From a checkpoint of a small mixture-of-experts model trained on Wikipedia: 13 layers.
Below are experts of layer 8 (counted from 0) of a mixture-of-experts language model. Rows are named up (a neuron's input weights, with its number) and show model dimensions 0-191. Each number is 500 + 40 x the weight over its row's rms, rounded and kept within 0 to 999. Numbers have three digits each.
Before each expert's rows: "gets" lists some tokens that make up at least twice as much of what it gets as of all text; "comes after" lists some tokens at least twice as common just before its tokens as in all text. This comes from a sample of Wikipedia text that the model never trained on. Tokens count by the router's weight.

# expert 9
gets: "\n", "| ", "- ", "= ", "\n\n", " "
comes after: "\n", "|", "| ", ")", " ", "202"
up0:444452530543516520516595498497455580438483442482519499509481491476513576551546605519446453528533548444460483599448539470469492546509416504559504480571498519542537452552514484512553459513515545512547501535509496505474501478545412518493517534547509445467561509483454492480459524447530460418450504513458516515497426481582501543456475430479516473502525446539591528538497493501514493529493451518458504488555541559486468493468453482491439486499557521492527532435432554465519470516470541493521583444533439500492501513476512514459511475513497508413512516531510537512566547515510463449
up1:409501529470489484470516408531475504484511502500532514586439518554508517520417520476451451463489567529511556482444487573599506550570547465481476484567531446482527512509473485523577482450551477509483390512505549522529598475493546462431449439535492479564510480500448551446519432482466476497521519517488521505496524462556441450532445530477551508506482529532526467523467491525502479504540457476507482427493470532578482482485584564514479539526439508456485439496435499481528547496481534517525517564447506451566505557509466482419527476543504509549478532552444534469483501521439583528
up2:457459550560460538499479493543465551514520450503482546478465474498547559485441520450494531529547511496489529510503561471523507469498441509469464524499514504563494475532537520487485476520551503410494458505535489473470464481498503478418427486462467517521454505470427507559481538509514477460483553484572538452475507486525610516516465491473516517544512463508561481458480503504528474525460564549445475486569552481434414524511452461529479449442462526485440496473419512502424482463541494527501528451545471439512476520500501502429536531594542509469518470491530516475571463531471522537
up3:448580511490471479538466470445486459502500473489539444468491512470482477508522489476537505508460525513485579480523438478601472478528472497442500536560550537493515566536514532513489496517511475534475483507480501442490487523466522482441512471533517475468453521560496471472474514488505473489464420560421461477499500451533398533461468479435443503516462545518513501451533569466562531541473523496471534533508464577479450485430473472538473497549564423478444542503479444483512572483496506560408489432511518509471550537492570445452564486476487478389502527547472524493484487564536497538
up4:525536553489510505487552487534441516514511550521524476509536478435488545473540532561572518500450461448500505488583473538448481561456486433540497499477511503486472491522516521463463498531442527497534496479506544396484545503483585549515421459541541510539510569535537536433530518470590491475527533596505445572463461511540504498450518459497491485504470569487590499534461524455526456496510453469474557503498515502520556479434527528496427472484416378518593585533449471417511478521498511511471465484532466536457508497409517490520535483529521522534429484468492557465561510567442456445
up5:485486437481472552505525453506587494452523489529566506540529542478491548467512486551475506537533440518597560533548504542503485530470534494486491522577533438550533449481539551487507397532476512454429516488453473444481410458545402475507538478507490537446452577486465555500575542554537520447486479504436552517511487498475438485472449515539477546480476473506534517489506487416497526530467560509472550473537484469474476527500494573495504414549533502413527587604492465484410533470506537460434458484566505503542549462519540524454521493485573459439522548517483490486472507493527464532
up6:482604468499473530533618519432541428483480504561566505482464521480592450486467469530443469508551521503537505506523488533514529546485591502467465475541515504494500516540444481469531459444463475498495521501473565501533597479496479556521534509513523516489440403544556564493483479461587512568510458537487475488459457518567509526447539497501499416468482478485577533537545486528488408517522441529459524546545631468533578510434492491504601443489499446508483504515492528491500540456484482501563538466570473479604516482574513503424492497494427543520492548479505500536524533481575512496

# expert 20
gets: "| ", "201", "202", "200", " ", "199"
comes after: "| ", "\n", " ", "\n\n", ") ", "1 "
up0:559467490542443478508456483467472561555505470492489507537464531395468536545524439575500479511543491500535519506536535560555472450459474577500536512539539501512554455467452556498479439572538495510433463457463491561531539515480492510522467534404550454527542498481412495454548451420537499516530487555469498496479453571529576500549512523532574507459544523565520571459539475501477501490514502571464512513454518471579512462522504501505509514486523520453422494521496452512473465606501512508533530542511423544516489486548494509526502540532571518455519456435483520534590441433549457483
up1:503563494502533445450426493500494503536493511520587537578430503481530466521406503557454498489504519485512544480395570547444476504516594509487472491485518437581528473458468481489582529417497497475556411488494526489497545500486487541545519510444476489475510464477575514461491516449515535486498470508424464444523549527491357522505486494512474519492531460491463511463445485499464430484475539522509482493482487473518472491499486512503504466492502505562445509555482430514487548513454541498554428492529528473521520530420589495466461565513449557487484506481539579483471558478504469406
up2:473595509531496426512438462523507510501478605434471477484496480476477520566520523537492477531524509569545491490500461511477556537466373535473500489488497518489495491424491469506472519512551492589506476520516510501509513457487542433503519494505494422535508484547477516506471539450517493475468513544518501536511482480478558439565451499397476502500472498510561426478430493453504538487546477453462447519496547471427476524446493513494509363445573485484449535514502511489538478464462557488415489481546528460558534487494449475562505503454490546496529520483538564564516457451541540454
up3:581469480483449430398497491460487555471515443499490454528516486506498532550466528555497571495473448565547533533478537513534460490478456467518467490478538475503483536506480464459491494490462522461455471497447535459510484491395488528512534501479511521503483457457519541441480489434540528490552548502494491575524457483512495410518485450482503462473441514541551453466495462493512557507587477445510530491541537422558470521424480490475479455485467485443447597525489510487515491558480504470462527535540431527555540406495581558569524483502528573483480551533493589477434448449529484446
up4:457489441527470491432449493501503498452524450476513469591501465551485420533383524450440453436473535479468508471492463542525549471465523488461493457536545475474510536515455486527497533505487522469469497524460453547497442529475577474604547505517497419487457542526532491528504531518459529533568478464450570481517542443526488491532531513468545438511542457493468449480615511531470529467480509593599541526487481509456503466557517489482526540502510485499465459505518483475577492558431593410500472451511494498537529499539516470526514424485496511500512474551489454491436480494484502522
up5:532491477506558476391476389464435513470522422545526506543513556482458476481443461539400583465507494473538495554510587547527547544483526456557494512490487491500480484489478484507574478477527473524435435515501526479496543467500494420529475533507552494523441445432515447485481559464483576557580437534515458519478461416548595471519517515493567477546482567506533410468434503577488452466359497509543514534515480498462424508423554499498559526448534526466522495509524514457516526503449503452522472492504519455503478461529535481513497482552506500476454417555481527473473452538481462463
up6:532490473520483470485403518504444450490590480528480538590511504481450483463470571422495523476582540476539570522461452503437572563478448524476499478479509471492509496522508507476513466550465541466459454575520473392483499512516571436477468516562450487469516521395525499504482537492584485498506476552504521449471466410483579569467514459513592512508505478457517455528541495520491546499477457525479548562481494510478562513505550506493493498484466556553510522424481492467512504534516499481527446379549421485503491483480535461490446449526481505480392524476491496492531470493490523549

# expert 22
gets: "the ", "a ", "The ", "that ", "his ", "s "
comes after: "in ", "of ", ". ", "'", "for ", "on "
up0:573520584451509454488589449454501494432542561500498434523503559488437499488454481502505532433504468502401522580491439517486555555449493480556542503568475443479417435464523484439503432479459481609502434506469451435503485444548536474489497496557450520467529516482522545462485523495472529476512503587461499468520567478488482488493466496522534510516449554492497512523502555535413480478456481399398522487477479552550584478399483475486544514568502496511469513504487509497484543448487446495504531509454416469498498521469510516504514474567489514516494520487532475501481495449495464461
up1:476452506518487473509564547514541494502516501498485497493508463512538429487496581552464516467485519534505507515493538579458448486503484472534563482482520487489490505511551441522453515459539459495478426507507576456521508463544521577530461545540497509467439415594467449441498490508495506466410535490455521481454404544442431520546501467528442427551389508538511536497474473580493553529590487469433397496497495452524559553538491502490502460473590540449485482478497498526571519501408476484491506522524534472461482548489471483484470577516535480490552515482506533528520462550522522471
up2:508487510468487492549465517528458526468500439490475464447530512505499513495481510526524493492500548589500520492511519606443502530470493557448480413499561459494504495426547427513532472507498534529471505490462502460535525461497499521519526521536531504538512531537536495488516575467492558533528544524523414537489464505503495554549511485531551601556525549570534506465530550509447475470461522487432516528455493462532444499466504510504532524546468466565497474522448467499462497513459580464478526518457481483615508483457554509432473530516417601487431544513509554466527508495492469451
up3:433446547510486599504567539378458488492532485510519533478441461503534519481476480443511486451549454468541504483477515451511537560525495445469448491497460547514453505559498471438542467503461507471533477526489511525497594497495497514526565425505519529513489500463484594494537479516516485503482556491518534502492504446515467485530485502471522459523473489496559477581511498530517483450541506512536412447548441580536528498638533475453467447514476471402493495535515473521482479503497580516528491446535453571512490470480495473439513553585571405542496488508559461518573511461553530439
up4:497498456515547524466488530499446551590562549494517458553454445491456469587517560505569409485464508490554497542460468473531524465541495522461523481471489571543464438532422453522523439509470440551503526525484557455483474512485514572421557473547500544506514531512500492501472474461546459543504507493494471476486502521448425518417485536440473431507489568496493571508438513479525441526478526479504444551504542437490561485506486489404569508531506514508568502450489480470505484461481513459533529517501511501542493438460519485555482504514535521464454467528503476447603473463479471547
up5:449490447508504524488473502451430538535534559518498533561491456559504541472508557502567518473449479525550481470488462494472555452529517475527453469453493510509539501531444537535534522487520488489474522566489548505474466446453538574490463476505481467546417559506480451460566516516438472540454566539476475492383529487486454465536547477491492488419519506556544449553432524458532541450491519407435505523475492457435509502458456491472488547532477538513459526535502500535521490504493529504558512488531477552516540492502500558490531497536603453567469435510528501454506515482506461487
up6:572482547453499468524446541455521490476503540496485436474556452476493524506522487531432566457552490563497534496564435483490492517511457434506505522485537486465549502512485444432511498522544486548465448492511528484445524465485563544539531487500494529451417491446498467484444494384603500508451488522536479544541430474551469563511429522523472519501535500503418537503513513538528470494503476472500490516537454487530517471530572476465489412461518476453565543579483567461503464455469538447499525351555515523498544569523497553521425564491545395449539533490533483503531557495501518520

# expert 12
gets: "\n", "|", "| ", " ", "; ", ". "
comes after: "|", "| ", " ", "0 ", "; ", "% "
up0:547544464483479513520535471594475508506501509510540461517534472454455488446510536557475480540523484478497506454496490498551510524441507533487512500552539508538518486482476488459585454493521537430527510470503455459491518513463534511445476523493538482544430541484543494510527507481467488523535453520462475489478500514523449578549460467482499515444541524466596454491572600492572505486508454435458530549525490494472477521465553482494457484368474436514493526456478527435500597441469527520426532447470427465511496470560458494557527526483466472495460473486513491460590484462532462528
up1:438519507527470525544429531512535414537498509563518497586423529504479516558459538520474444507511505527503507415501488498564485494506548481439516471453524407428462458493502532516501510456474513541459475480510491465504509467432539458484481503511497494561392545514506495484549401510508549466557528514497512545502452489561498486478519514489585515567521492492497443561583509483528511481490492432424514495460435483511468508612481533444493468432526478509513539486435478495531583518577571530486385534567522441398511544477469489455537493538446556491459502479475523450536586438476497479
up2:468471461593465477514554451537580522521534505473418473422501455566538443538548554553536429508519478493543503524545591526506528495510528474424518473480519521548453526542487503515537410510428476481449456560489535493465456504473532526482584497547591549460489461488499485539475483503552501502470528579476457467417429418509468434451519466499461523538538539479509511495519517454584480534530537467472544462494564534593520574509490559459517493510502564458461478565523506493507581478457486466422498432450437554496508482504532466408523506461467520527479508528495511501574539454536552495
up3:541462458468475439496527503443521550451524522509562514499443530567496510575502527482515503462501512518533586530415480526516462575512507470503511505493602442482502451428493508486473427509515520477478460517504561527537512466493555452468500483523520518456492504494504513548500456477580476462504437542577525505489508425523513501456538499445532553546488567546446504448529484491562532458452491497393485468537508399545554514447463519494501459526524493543541525479477512518433530482495590495511443530585505416534564491541531481538478460476492546499473524542490507586492519558477463426
up4:509478542489437549502506509476578433494589497505540518518486489570440447535477494488511460514487443558484495516455563472541515469511492449518550520443581532478446529512513503445477401515509531464489451495499478556481536466482609463469535474473478563511483478513504499491557599444498491508517474574435475527512467431481550501486545510490515558566526463457463480476523468527513486503437581494480421393452473541508545542467521571532570447455506526490519517552461494459537560508558487499510440477501529458521541490543567468512555500533520562509455539477375499502474528442399497498
up5:529484488536479546526515517493446484443493527445544539512434570448484497502510539471380455525526569523543513488366497432505475497487501523457504497524466512458480536525522487510550529503489522524550480553434481487483502485523530450425457517510450509459479562495482486424554518465556429472501506493563499541568434444583542484571536484541530429538432499503457538489450511488450511478492441461510391473467481431544534495491517498533484452556472482493508490540451532428433526533468547512575459485547523440507496452462449502532476506538435519506539547470493503559477588520365542377
up6:490522490411502505489491458433516475478524468484535517504454589454515518521512514502527434517506530528466504603459547405452483438443507514501471456480550558461473534454439522528493464501534505492489544551479534501519489489495539501499435536504496440471501443516437468488555544515490510524483537555459497450496548463472609471507543481507479460600480512610494471494487495454434492423440530528447563446458479505594520526507415494475547508445470535488441451523567515533489458493514511504561504543482469579523508467515475515502483513528447500539494467475529524506474572603449496407

# expert 17
gets: "and ", "he ", "who ", "He ", "which ", "but "
comes after: ", ", ". ", "and ", "that ", "which ", "where "
up0:442496405483455436505533493507511502561477573496534458595470519533531442512441546531495523483517506554543497469465526509498490603436515477465486492539565504490494499578482473566540448518497459488513491568462517489504473456529540541455481520451468540480587453487492426552562561484496489517503472540562530521486547478555462447500514511485486503500497546545533483500606600507467480461473571510444439559479487456549502481479564469470503436498493543537513435481511467504505500489427477445486495521478458484608519536517436443478533571495539568490480452502528482516531440502467493403
up1:511458496593582532448590582429506497538451547503448547539470453521465471535463545490524531511484468584485530471597486527441457558440498497493457506585553514538511461469466454501526487481485501522458534479445447484580558571507430546430552549531441489465481567579499524517480510538537587528548544485509480586523455530474507469611565466542490470487513451419516471477498513425513443481518515534431583446475520515477491533487525531527430517563532479497530487529522530528572540497420513569486504460471458423486541557531551471537479490479570484518493460478466503528542495468499475452
up2:469554465509537509542524490504518512421560499435529469524498506525484527523487554446509543506453475508539582573467512493526541561487557476519600509495488452480519437490445453511512456484522527472474573570478480561474420530505485554480538461529491496489556502460572515494497462504510513524389499492544497474463468496422438478444458504448526536502465439417494505463572503507439461536490473519487506474497479448457476425463487523542460519473539495524470455525549491476455515507510447511502507484465512494484573531446505512460481504525467481446472531525528490440529500482474474410
up3:533524457453523488499557460488532534500510422477547483551501493497466483519472540498516497549494417468505463535447497491446463528495466517455408509469539460547553502518454499474459549479438511566425524526542476505509434483533432501490513422495482469453545516480568502495535557607529502418458482499543430477440522504448467494539463520538547487541463452416498521453509473436515471450429550496568530514481513521533521457567517540541421479480453544535440544422491528493528565465492511520528515431524506528547483505518574459530499563523487458492443418494547560464546555452485505433
up4:483524524422462513482444496524502527475477550589540424551497528444490542458503567475436436523487506543518530545471512540566439531494509572471544544430474513618511566488515505497485525509521446534446487509576514484573560554514433510455600497490574470447531497507536521429564545480555500530445410541487482460488516542520476455479498466504509556520510482517479568511489443487462491433496523512515484596561433486462502448542537503449442495439506471515491500520460489491464486513534468484490510537441571496418511487516502471416543458513518422498464461508545500492485512550509417493
up5:548402531472525508525559496429468521511573484563460508504526517506471507491540483482548520435520516566523550471538500543565435484507528499562461479522550540504472484528440464504518512550523483512486470523553452439550514552469545436531563479464519481514532497502454500498571470494463557557440526546499457450510431473442478486494454581412516546463503484519531503519482482476466462440494482487497469555539537494536563495534481467457453503547453492483489510488529447520479532477513569470577465482536514512532565542478470456500471481513506487427467495529545462480540484526515474585
up6:500532484442541571481512469487487493475553494445482468527455411428490557454510565471479485531490446530507516487456536524560536535506508530492604511553472501492539511446416474541552488451505542494460481523508545517480495547531545525479513459565571523518527510532454641505542502524549477515564435498536491475421495476497485442547471540478532492534489507494433509462539528524547435513541534488567491483552527479502512512538524464529498475480422532484484476544477506454520462511422520449517464503567507493583503489481505552519492597530508522459516454482477462541439545505485516448

# expert 5
gets: "| ", ".", ",", "200", "201", "0"
comes after: ",", ".", "| ", "(", "′", "\n"
up0:593431421482533400460505505486508481558472483559477494458522467465514554537440499450438506491472506512514521461515510520519494422473522456474534541497487546481601521408512535475536525421527533486483456473447508485559532506449463474525528436487467505536536505556489469518540524495515523514448536553453468506483519531482492475585519497519482540467526502445483471531490507470484486506453510509420562525460505553537516603481440490532563546565519532516459481499485363497434524520503486498533484534557514465519599552467498470598483608479495467477476520507554485542451543387506494508
up1:466529498599482445489482493500503514445454509522493527519449462517420447532476470518541481477465506537488545483476432476493473480507458487444500499492552461498537467508521513524556518505525587478498442528477454428494542459522500458462459540565504512541371557499561518494553479594499516446513521493439484521500472490530484535467441453532505451455545513477500486500509495499557574544581489475501579525478480505491435562446513503479485504551533427461468505491516539503439476555417557526493526551507499446524516561432552522472474459523485545495479405512526487513438496498510466512
up2:504512506463470464445555525551509467538574482479535469481429493446507526466414499495509491455496486486531500567511526533484481466504512558484433485463525519456499471482490525508472513401435560473497562517490513546489490458494532435501460488476588476497467516518429490530457529499423534428590440510479532546461532437445616575484465500423465484469452518548562474470486606428489517450478468491470557561539458506481479511444514481472470468464480549551463553431571482488466449567514492512495480491464568478588522519517488523507508470435451512559533550504493505462479498454473559504
up3:551616523542487529497539442551482542515515529493508427526554464517480475592490497477511446534465499560518446608528481531483486473504456511455546447474510440482491513561522488512522505485487524563496512534498481465512507467474509482449441497473526497536457432528522493436467520536495519481489524548473486432471473455474484540525457464436521548456517478575505455427459475460481485474522469467482460499579488456531450519439462481544531550514507455503521491510494481567486526498478516483515507496505465447623525543563496554469481512541511576501495521555510566496512515440565528455
up4:517624559490487415466457474507501520497542524419534551548505477538540474451497472501449545424513473475518521538488543490450450432506464544456507485478445546495438493520386471465507472524484475495484511521497532508486496513469474513492468440487485550436459486493543589506512464503540432450498551535426507486465475476461527474572507458425548491429523499509546616452478483512515490521484448520513449505618484508499526446493479462542581481497502459482486522517509528529522568532550503516472432420520443519530510412538557533500536538510496434539484498479527536505474530457473482443
up5:555474499493526472462508516562552609547482526502509509482496554530563548516433491496467449576431527576448542543508489512480484503504461380458500507486522536579500529466468525488472471406522483539549563510514552450555552493423499524466510552524426582501446596505512537526502465473520540562518501505503521414506516468455473507565370521454489453484498462534590529469453441505542451526479542445470513529543416446520524495539473458452440487443408489541467541541465528458477536527460465496472484455506526465507485504639502506532522523455477573495481501446559470525537420516517483531
up6:517495478506440495525498534485527479541533498427522514595426501506519504482485485550499504520480500510516491552472517526500476552449537402536521487543538429475463487436485537438490487521501441532523441536466563499462490517498458495524506503502530457509481490536466477500455484518494512438497477499497473486468503508588499564527509526468512508463566503489463502499533517465472531547470443510473605505496472519454456513417521468446540435539562484504488452513460532538497576489477520521477546460497461421538498439517545531461486592538483494572482453529531505421485508546488482483

# expert 21
gets: "(", "| ", "\n", "201", "200", "|"
comes after: "\n", "in ", "(", ")", ") ", " "
up0:506624551492522544518561549507546484517503516535492470523565423506500526536549449502500468491485407527484522508470522434505470529536474543476524509391534480516467473544488502451462454494457500456538542503450534495483554488536526460527534491462492588518525501571579596510495491507565607512538482499524466506429429505477465431479543503453422444464481475479528531512446466476567449505471547475485482547579541526508468496478497546468496510497464447458493533540499428536444530496591516471473492545515505496466523511448544507571477541517481514507485494488490438555541488466514480498
up1:481458497505459531480546451441496500495492533548515445434534512476588572450474490512493507586508516491508528531530546502478511513542437550500565458507532528518507583484467409468521468432478471536534451545490560476518599474531526468482565478490454450475437515455573441480534526537579531477473462500573535518516464511484433474486531426539473402492519485532481527514384479453555452500546545494503555445565591496575466544470505496424515474479566502481482496508488569460467514501485450496445531463528500514500505476471537472449487504538547570474489530456489459482573527465495491484
up2:511464489515446535542556388515468493477486513447469470456523503512503562442551500520460511567466388451514529488459528498511496485469548448499495545430514535587500501439497549537497533489473532438461455465487544524495472477554497459436575479502589451533491456452452514529586528453510466529440534557533435514512506507482495471475537442465547456522527432513512471533462461501494485497533504508466558508552541562541485517461589453511498495540476497482440496535501496430508460496474525448476505482590487495468511521545536517480520467466504584457524457549516428453499581513520431519
up3:558498535585485569539476485479480429606542471461521538573472445454512485508557476525516500523504491526494524525436488463489476509605484477503563471518534540478457431522518473471569512481504504480519497515528548463492519544529546462534433496487507495518501533526432486524483567529583488497497465461518487490458508493450532452490457449473549413502506472511493436442525493511513521508541470453507512474517506492509485512486584529487521465467521519516547578534404530487425464453493500548531532464526483539509485508507480468431470481525482497516473500480378446473548428479481529535
up4:512550481540425475527396569539424445574518474494501633492589502417501489554529548521481554489534474527556506500540520486458559496417525499542533505486481451495568433443444443499507528454470512507528490497462474469510482451595525461462500539455467453488533478485476504536605477449513562546483497540485457501493436484478628472570552487550517441524526473512520506472460516509488373495515503505500532545446576483445492443497475545459493509459486450472459505505442511406519475514500512464463477485474499586468508490479487506499492551506568475523452476458544512496499441508510477516
up5:488442487530466484535522518460475522486501476469489533460483509443480569483471508469497519473511490520555534503611411582460467547407573456444482518489523489541540553394495456529483493552495504508386517507572533507496475412488434475475511538477540426438409456462538522485489548448579503544500547530508498484496469499484563425564566497500536578516544508490513471465499452457538520554508549507455508463458524506446594442486477518521491518479497498499469442509501491399507452505539518502492530484470430531422532502543583497418515552494478562445567413519527448454507502490495486536
up6:486518591539505455461466505547479449546478511507458514528512483522550456538487532554534521507493483465534537563522409459506557511481454513418519461452535540489504494542499465535487529432463591443506521507457502460522495420511545476484427490547537450577428566480481469483554465526492572525548576482519498470533550444529469507461568442516506552495528446485515417516475525450480457421423485488479516463471479452444568428426483532464471460467492552505570495528423474532501471501431555487537487502496493578560509433550578522520518471469512576505429438482511503540509505445487465405

# expert 16
gets: "the ", "The ", "s ", "his ", "m", "le"
comes after: "of ", "'", "the ", "as ", "s ", "to "
up0:501546423544500501519527499477528561397458449476520455481471513489511487536485580558479451510488446494486462465484501563520503527529480483510612456436572465538520479454491444497463508503534579524468501532426490495512524534507519430511500493555479513520493517472516511513546542514471564527456431520486457460496474538478516523479508495498553514515497504533583514462455562455530520468409509540542437516483583505451491537461482477485480495473441468444425498482498509509457520568473515470489451523486576496524477523482510519433471530503499578456515481463541416454481482495492581563
up1:503469520521449518547472468471483541486508546499520542526466504533481578518473498511517486467488557455466525530440467524479532506487496477529533553494545479491432534501511517471517544486492451508423496487543466493515542477414442534498499467481499552505450490580480478470496501500593475487572509508430527533538491469530499474484456494510565497485501423483490455542522498457524505538514532536500540521529509533460479571555521617430535455445526461461438564428517508560504457499523495481468527493507443542545543508526495423551490503528489502501488454514483582455434503465522442495
up2:554485499521514456481520498515513527510576491455562533515463508505514527549479424493492481595511434461460509513427457523488463502474476517500518440511513498511607421494529510526649465460476587459541567565463506478490467480478505466531515432471538504479514464482483453488467526500519467477491488507474572518514528524481510432466509489434489473521571481455517541522523560480519442491479527434460615506530470472524495498553501453470608560496499465558523523488473546508504525482497595521498463581538469528499527498470502393478492479510482455518478505534529489464441535468497531518
up3:469525518528494562477540412542495540507555492462523506481450525479510503534559502441527588443551424449488508464542432480452532512519392530442532522429498491499479497570457456519549533526497472562522508505478554496473552457519479500489428504519530541408512505448486546524560482537501434469520547606488500456541529443498487523458479412486503524534467560494474466493480514499504521503440507435487494450496402465517541499541450527511519497474524440456501427556428487348530495545530562518483590509488482495479540467510530482467531535537494463476506523541501518526530467490538443487
up4:553456515483479519515519530441496511552492531573513536423549459554521495585500471518506428502457498483473543513546460489515470554458512502473588527568522490474500514415460531406521520480444525468430409512483487514505503532476468539538572508489434500495445563469473513544536510539468551452525523529540541486493480534487507524477511533491515515477475578548550546551490514490516503461535559478500584532512531511536452561522489501484524527538520479453551499484462502479534541513466495438560545553516524522404601528515555527504456530521483455485490496447486487518544536460495496406
up5:485521513489479564515527529477447575500503524487511463522504448524555529484479475496483447482501450522489513428515474485540530443501536551460426429486501464408512535445509509557494470510507583593421518559491509501530436418492396475471529469460469555496479552481529450450479539506454568484521413414505517573450427472543518463529447495464455446488479565455466485436504478490529557523506492494474475479536456512507606528492512494470456527545506446511481539474509507441465409494491541525455457479514494493429513484570550483503495452535451555499530469558520512540461522532515474501
up6:597497463551525519463452468596469469458551496467471433511495471466528494518521446522464475538534484519501507519431498522553402483433546534544463437494460476450479472502479486474487561544455475487478472546472461516548442514528554473560492508447583473495471481507434468538529578418456464509414460522476428507388497461508475512494492562456516464532567500544460513504438497462578491550465495561511486508524578479549541427555477462459485425449413516509452507439492478432484518539518528443374471506496466532508511414574483483528507584493520513502541534431532504488500546472485515538